Weights of a small mixture-of-experts language model, trained from scratch on English Wikipedia.
Experts: 64 GeGLU neurons an expert, 2 picks a token.
Below are experts of layer 14 (counted from 0) of a mixture-of-experts language model. Rows are named router (the router's row for the expert), gate (a neuron's input weights, with its number), up (a neuron's input weights, with its number) and show model dimensions 0-255. Each number is 128 + 24 x the weight over its row's rms, rounded and kept within 0 to 255. Numbers have three digits each.
After each expert's rows: a language model's description of what the expert responds to. This comes from a sample of Wikipedia text that the model never trained on.

# expert 20
router:155150151131124133127179073132106150102131170150119149142116101152144060131125139145176115116099141082103117126105136118141146171159168147117147104123101143152117104082171172115149159127129127168085147115165152114111159098134129124131085110090141117154144090097132120114136103091162102115135104191111145116107142161099157172159153156149114108140082127079137148092121128152076098101146137145135113114111084134147110125134129104150063130134088096124147127147118093122178124135143143136100119106120126117133140154122128141155139083112142105132106145130100125105151139125112136118138137147149125123108117158109151143180106149140132147148151127120125132082136170129163145144159209155148108136139144087172126139127142136110093140137113128138134109105135139128148107114153137
gate0:116127114129113082101147083151131170118105176159132126082103137121092117128129086150127106143114138110124161122139152136110102105130082120105142136161170114119145144145129113136070131140105131132144110171171093104114129127175121115117111129097135134093130129109110151119131090146142123139127112163165115144114126143080167145151103107151123174128102101137084142128106135146146144096101099117149136155121077155157132087162131135166130113157112167119120115127177126126111176095146128097146151120146154107160147138104121146124151106098095079089152127116106107141104135135164167063150160100149134081121163117148157127142104121100165102134120122106148153113112134122140151175084136128081139128181134127092130205150148140120113165152129125112117145152131138115150121111133107
up0:119134100149117136062080126125129109159123127132115176131134130125073127095136124134106087109093105080130113117124145157092093129150115144128103100110141066132093146110135135107163128144135122181126130154075156110102160152124137093101133111136139115125120122122131161127127116133126124115118139094146119123057188098123112142120173153163082115134134143138139132120160075103151057119134100156149126105151132148082150154154106100136169119107132098137099117146127119148112074146124158091132095132152153143112116126113130146133130070112130137139118119135108111130091117139117119081139151145144152111079127146112133122141166127112104118104170123088068111167095139122124133124119098124169144119125127152145142099127126120106123107105158162145192131151128145139177123103119142
What it handles: Prepositions before dates/places. Prepositions and commas that introduce dates or places, such as formed in 1991, (born August, Logan, UT, On, From.

# expert 6
router:148159127155094164096168078136113131098114168158120131201143138162150112137122153148136127129116115109153091148077101149170155182131126153135144110076105137127091111112125135108145137098138129145121094120159139148129110099103153081110104085108147105162123153094125104103133105112139115151185092131144163098119118126140144160142118147143122122152119134143175151113135094135106137137137122098112106129110094142136122122144089111153106132140113106130127114171132131134134128154131129162120098082123140076126153137141146141172136105147131120104100157120125128179159137114140164103152153157130136144104118147108173069139107133113111145126154099109091117098125176128143142135155122133154101148151147112120115144153150114146113130148092159164094080129119093176159084130187107
gate0:160160113141151109120133095132123145127131127134122140107121117140116120155134145162081116128140120131184121115136151091168166126153087152139157102117153139087187104087146106070135102113161130126149083120112106153100117129121116113184118120150107087150109161115139129131128135147118133131138116157107098122116157144108121104147146121163086115130109108147159138108131127147149176117117109113105112152143088124115121113102151125173114108119122090125112119123151121176183117112119117108133089113161122149153115135147155128192139099129159142067134155126141158118164103130126139133151104147092147149145169098100126139095084131138173164143129132143126118110069134128127120140097123094148139088154056146128117112108198117152127104155130106114103121104108072099102161126145121
up0:173128140084084127122135144114137119141122109126095105106143156148148158098099125121108128134161070111144129168122081113133136142156128157123122118169110099136174140103080109155172097106163143125111172091140132114104178075087126149090152100124140110128105109136075140133132146127115141165078114132137121119124141148116069094119135141153167153102135124114119146124169120137164117116135125152131141115107130165078134105092134173115105121117150115140117092132113109183102104118114162163080179097114121105096133134139117101116110154180122130150148120111116117123137132120129129123103124121137162104105139195150167131121130089120153106094133121142108120119097117126126155116123156123151138124116128131097137132136139123183131072081078097145096110117129161151135154141150102
What it handles: Surname initial letters. First letter or syllable of a surname or foreign given name right after a first name, as in Andrés G‑ómez, Jarkko Ni‑eminen, de No‑ailles.

# expert 27
router:134123164133107163129152061139098173079094131151121134127120118130151112133112140131141162107109139100120100147118154097147143150137168148131167116119106155152123100122121174122146147103101129142121138116134153134144159105121183144137085096076143143161162112110146116084156118109135107123141082136128167101117113153120159137139187134184128128156109105081149157100093110141109082115131148091117107090127126136163115106150096084165130123127121094108156090143114115127157126140151179130139141114139114099181152156121149092137150091109137098114133151144107120126129151119117144118158142163170116143103110138127163119151132150109141186154140098154133147107164161144159132137152160147156086154169165101160129130127155147131113152137112160138119100130129147137141072126155138
gate0:171109137195113136186155128119150161126137144156147103131127149129132104133086106100125108131107086121125127103114162192131143096159130118144118135121138147163102138114129100133117155149132101204145119142117204092149100123136111128123156109122089125143162123170142087101133133128088133145142128118140155098139161153100087124147162111127112170098107161133157171135143116121146125125150134106149179135146122112142147091103115175143174130145161167117163123103120131128147084119126181125100102122121090147131145119148122142169109105164094128115146134140132099123085130125155150133077164128128112128136148101112103131133114127144092139156124086128153135132121139168129101135131110145114145095122140145111086171130178076146121107138153139126128100091147141165143093150131116
up0:185151125134137132140127155136155105122119132142119090131136182133122167110111140147130084150169152122106149138103172102132130106142101123163117140095100135127124115132142105152145158149097121107148102152076113132117103172119158082106152131139137085145151147107119172162131165113119103167170160143138112126086176142117149138114171125127110123136132156145149119138101139149132130145139152171126147156120165191178092096149112076083154115119121114133151112133155150131117135155092115127167137110123123107174094118107133136143089119081111174103121129183118131122079136105130104097112144112163124127074132094152106109086159123072126129173156118156122098150126123132165121109128151098144130100138149121126133118104103117104121116160095123114135134078104114125127095140130100
What it handles: Learned word openers. Greek and Latin opening pieces of long words, such as con-sumed, Tele-tica, auto, hydro, photo, neuro, plus the el piece inside Delta in math notation.

# expert 57
router:130153167137098142085143102149122165128142149156088113134114112136146096123124151146131114120116142099119106142121154092165178170152144178118148086114122123144123086122138156123150136125077124136111119117134122131128140144119114102142098104087133143130137139104091122076145070106137112133149109132105154135094121141135179153153138170139100128154087102095162156097096098179121090130140126138119119114126112147125093111150104096144121139141119114085146104140135100143130123177129155153097106072108108128107162220115161098120129141087113120123101146118112119140156138130125174116129123168146125127094116142103128105132094157106114166135125118140122107068137168186163133140143151131156119131125163111126141162129143170133119157150095172167126123128104150140153105108142149
gate0:130090157107134184151124099122109123108117120111145077114144106128118150117104150152143091145129125115129165162139163082104132163177111143109139099168139111121160157126092128128089151146091137169110118175127155152145126145127140128132152146091147114113172153108114134133140129145160149127127096146136114184123161121158102123157127109118146165147152140129148161151082160149151152112161138166110135100134079182113086111130084111136136136122145148146114131106132143169142137132095147163150132102143122132128163136138148138123120148120168162111179097145119113160145128159134151105151175117142099183105082136143157114136117148142125141123131140093128087121105192130097140146131117125155171163115142106085141139128111140131135176143167137102136097119148108129111120108060096
up0:105108186080112100159108157143180109126128109153158127099126085101108145125143134115126122136158134131098113116152114147140097161154131143130067101148084125145122134107167072172100095116156112115146183150151142172152130134112134074144119156146100115179180116143128120137155161161134121104145148122128144117101133151123180128087123116124110130173139093149160157099140133128161163133105133129114099106124142114154096145124113196108086075129129121134097127121113125136135130114149098143097141095133132124147114143131117126109131115088137166154114106144126133066140154101102174143126144105101124143143156125116133133150074100112122143103160132099105087088125133121117096111108121090106148149118142140129140165096160096131088106139106091131156124122127098117122153129149128
What it handles: Place name openers. Capitalised first syllable of a place or club name after the, of or in, such as Me-diterranean, Pa-sig, Du-bbo, St-urm Graz, San.

# expert 16
router:142184181158123126113162106144164164121126173137129173127192134164144129133085143109155144101100138082132138134081138127150125130160186150126148115075114131149067114137165123115124153113086135148100153095144158137138158096105131119140114118073147137160129105119142120114138129094142135098134133193122155122113106134147143188141144156196124138139132126101148165077121122160113122109162133129132100151117117149163133069159136117140080160125099081132132115112121137151139089129160141161134107114140143112165155183130132175149136111087142115124114140111104127132160124110132138117115146144126111141115120113092137089150110123106124146130134083134110151117140134151152151137173156143145112138147136111140125128128144129176105123143117148180114132117116128147158114099138139
gate0:173164133149125141146145137100105162122136102140154124102135159120122076103152094113100171115117105103137137089084131117116112111154147116146133142104144129169134091129118123127117130100100154087134153118104123138123151168158113099120134128150085158113165072138125113116125118121164139104122100117106159115112110114138108152162144118126103118129123163096119131158158142109159117117177141147144128143087148096170138074113154129159152163116115115141122168136214162135117122138151120131124101086161127104166175125108146118143108135142105123103119102115138127124155104172161116121143144151078059152196137184134107103084119111150140144130143131129115121143123097148100166087131113130131139116139162160157141119168107123108128120123136165129145141115118082133099152129179122
up0:121132140171102146130127116093157127121150135116127097107101156100146100087115100164099130092149126138116135102093128128113107124126139114138115137128131120131139133055150152134093153149133106167126168121121136107137095101118199084163129151166140138148138090131158145138144114138164127083150138115120195135124170136098097101191146126109185101091163121146120120133135130113153121106183114101145131130147135130170184153160124109123117141115147109139165141143103127119096145126189129153117118072134120093126117120099157124121112093102106101143131159111083124115101136115139179146107125164148126130135072127146137161134109094146111133070138100121111115165146121144085129092184109109161116115105131124126114111106138129152133110109138153136149167104149145126151147123122110
What it handles: Prepositions after phrases. Prepositions and clause openers completing a phrase, such as of after "as a result", for, with, after, during, despite, against.

# expert 18
router:179122133129106156097138124151147168128121147148120127136136123154157097118106154124168113104108138117139113127091109136137174154161153145111143115143103147161126104147150149121160130114128148162129121116145149148152132115122109128133103074112144152205134060115137115127132115102136057123166136155127205128120135137089148156135144145124078109121115094112170116109075079138114102109145145086126121102113103122199064104145127122134134124145123100112107101139113114124144071153154117178136110114127138117140102113135132116143172088096145108104114173109125100122118121103088149101135123135150126093102127189115141127119130141119138146148171114131088136079138150153141150139162149131130120115149130112132122141138137132112112130142101134141071062110125120128126126125138138
gate0:133132136117092141131133146151160108115114162109115113172135115111138142132144133118159151125137154094112120137109135151163078137102143168149114091134097115151099095147146171164160155163075159118102124124134118138131144110108104133175116083131131153170146107126149151173127079102121167104139111108148102130146159132118119156102092141150145178127110104148109117129136150162162135136065154116058130120131099126112104120085147118078137069146117132154100179123142106095121107144127146107105105129114099147103109119139138148098145145149154162126138113103109103105129119138130144142109135111130106152117097108138132096123115148089187120136075133131102133148095138126134156134088128161137117085150148104102150091113175085084128133072158151115096114114139105162115141145119132
up0:133172118169135111150157138158146124119155120103094118102119133114118124095123097163135115121089146066150125127126130144148129134127133178155128181155120141138145118127149108136167071167125130111125145127122184150153123164134156145137133117156136172161154128119121095111107159134118138118099124085111122123113134128120112164154088123139156115115140185122121144158092087140114164137124117104142116192151152163174091165114163112144181161100120115117105106152143134136146147115063139141160108143164130104137155111126163111111162123130066166167125130151104116132166119112125124114118135158153128123112117146102117142157132150150118146159123121150097109151114185102140076125158103122152123143141148108106149119153165107104139128126102130125131083144157072095120136157103094
What it handles: Digits in numbers. Middle and later digits of years, weights, coordinates and decimals, such as 19'8'0, 178 lb (8‑1 kg), and degree or minute symbols.

# expert 22
router:149131133119123166127171099148098141101132173168105148142142123166147071123136123116156131146086113120097093163070123094136136161152145152117130124101097155143128115143125149107144160107133142143091125108165134148132165081113167124084102106107156135170128129112143090105141121108131098151150099132129147083117131131112130180168125142159113119159122132117138157118060122142089089129153156145117081110111088127153128112143120102178057122130118115119131127158118128133137126162143132120126109093171090102173139121108134147202145101117164123103113145144134120118139136117131129145124161180155136116126137127120148104178114151136140158127134084164111129076160156126128123143123115151144095151126127094163118131117152119130118127133105142125125094085120153162118105119172158
gate0:164163077131170198128101111169143105145142140135152097128129122123103129153152099104095125118130104127096149144157146153097125162117088145127172084108106174168122126159135177172127126117114113109111116096119159179167106118139112118133081104144094129167147116156143109129085127077171147149144092119107151093110131141123155168152143161151105123133198100149138120192133175130119139133083117087140118101122100132105121128159144126162130117128121133151135130149145110095121123150100155139113110162147130141138102164119085137148104196102123140125150131127109135137174104158124116130156126142129117130115106119121127101120142075150144143083130100131114133114130099126150107135140085118119137142096129093124133139099148128125130135105133120082115129142145075143111120120143161
up0:162098102143118169096137107122149080094109135104131126127149100111117157183106128149139136155159098129139135132135150134135098081116125133165122124132109069057131123111142158152086123173131150115099099169138134158142120120123117127146144102109132187149110081132074146099120123134165157109125157099135135152155112125187145101076178149078129102107145102108140145130120130124150102132087107145133084114162115148124165130159137151141125159113123158149141157082157127131096080111150144131101153166142161125101171116145137120116116172074112134112138155111115114132134102166144130119133157131110140103120150094109132131145132104144126157133139121145104158157147127134165121138164127098122136130103177142110147124094125156132087137155136138137133122113108185122117074120108117
What it handles: Surname endings. Word pieces ending personal surnames in sports and biography text, such as -ović, -sson, -enko, -owski, and names like Smith or Williams.

# expert 53
router:163152131150115137143158128168093133124121152164095144135139096135122106102120151150139118110105149119126112141086155130135141139151172129114129112111097141145109103107123153086152187119074158134114151120154129161129159125144156109095100108109155143155127130100138114065142117111162104127143113159131192105090130154106144160155138126181097126137097122097148146112114128162101095061155142119140091108087148135171108096147098088140097115174100114143140126123087123132138107149159129125125101118133125114135145148120141143121163069153147108137130148109130111125148136125105139122132140138157130151069075114103187132166116143132134143126136102158130144089163141131146172119170175111153107141123153121185116139134139164134107149159095143142086101115133130132135098095132129
gate0:179148116136145099159136135148166182084134131147096137135143113090155133133080146127149131128153131136116131141166155129133145113143146137120150125152141124118136137124097151106164155086087133153159145146166142149119146146139143135105125204126100112114134114112085129127142137079118098127088114139137166137124098143102093141141111097108150087148094158172084115154127133107160101108122131142155128127113086153145157106136121103143122150171128145123126110147158149133101115164140081119132124113164118118153144097129099135183131104150120151173112125125137130133086131135122150124091124058118102149095123123131162156137140166144168115115147123137129123140098122138115162141132135111102114114094146144105158100130145087164121153174131111110160095151090110094170108075126055
up0:125068121155133131145144137164129168101138161136139122179148118158107120153134141099133139102096146151136083114148138103165104133112107119158118150087142129117118209136115154168124100124126103133145124129117184136171115111114123152137139115092133164122105163126069095187126079121151160147103095138136138134164082118148091136156117154147165101116117139135125123109130155129127126094166113159079094098149107157149126078152125147100160094135173153148102125134143137117135128100122071153131106139146110104100093151159080110130119103104123136113116152142158115112155120154093126110087120123106135149139122164158139122093136103119108112143137132143154125149090118101121122133147131111090121141127123122164095114112150122178112179140140112087099118098102137136160100109101119
What it handles: Digits inside numbers. Non-initial digits within multi-digit numbers in tables, coordinates, measurements and years, such as 5-4-24 ft, 41°13′38″, 2-0-14.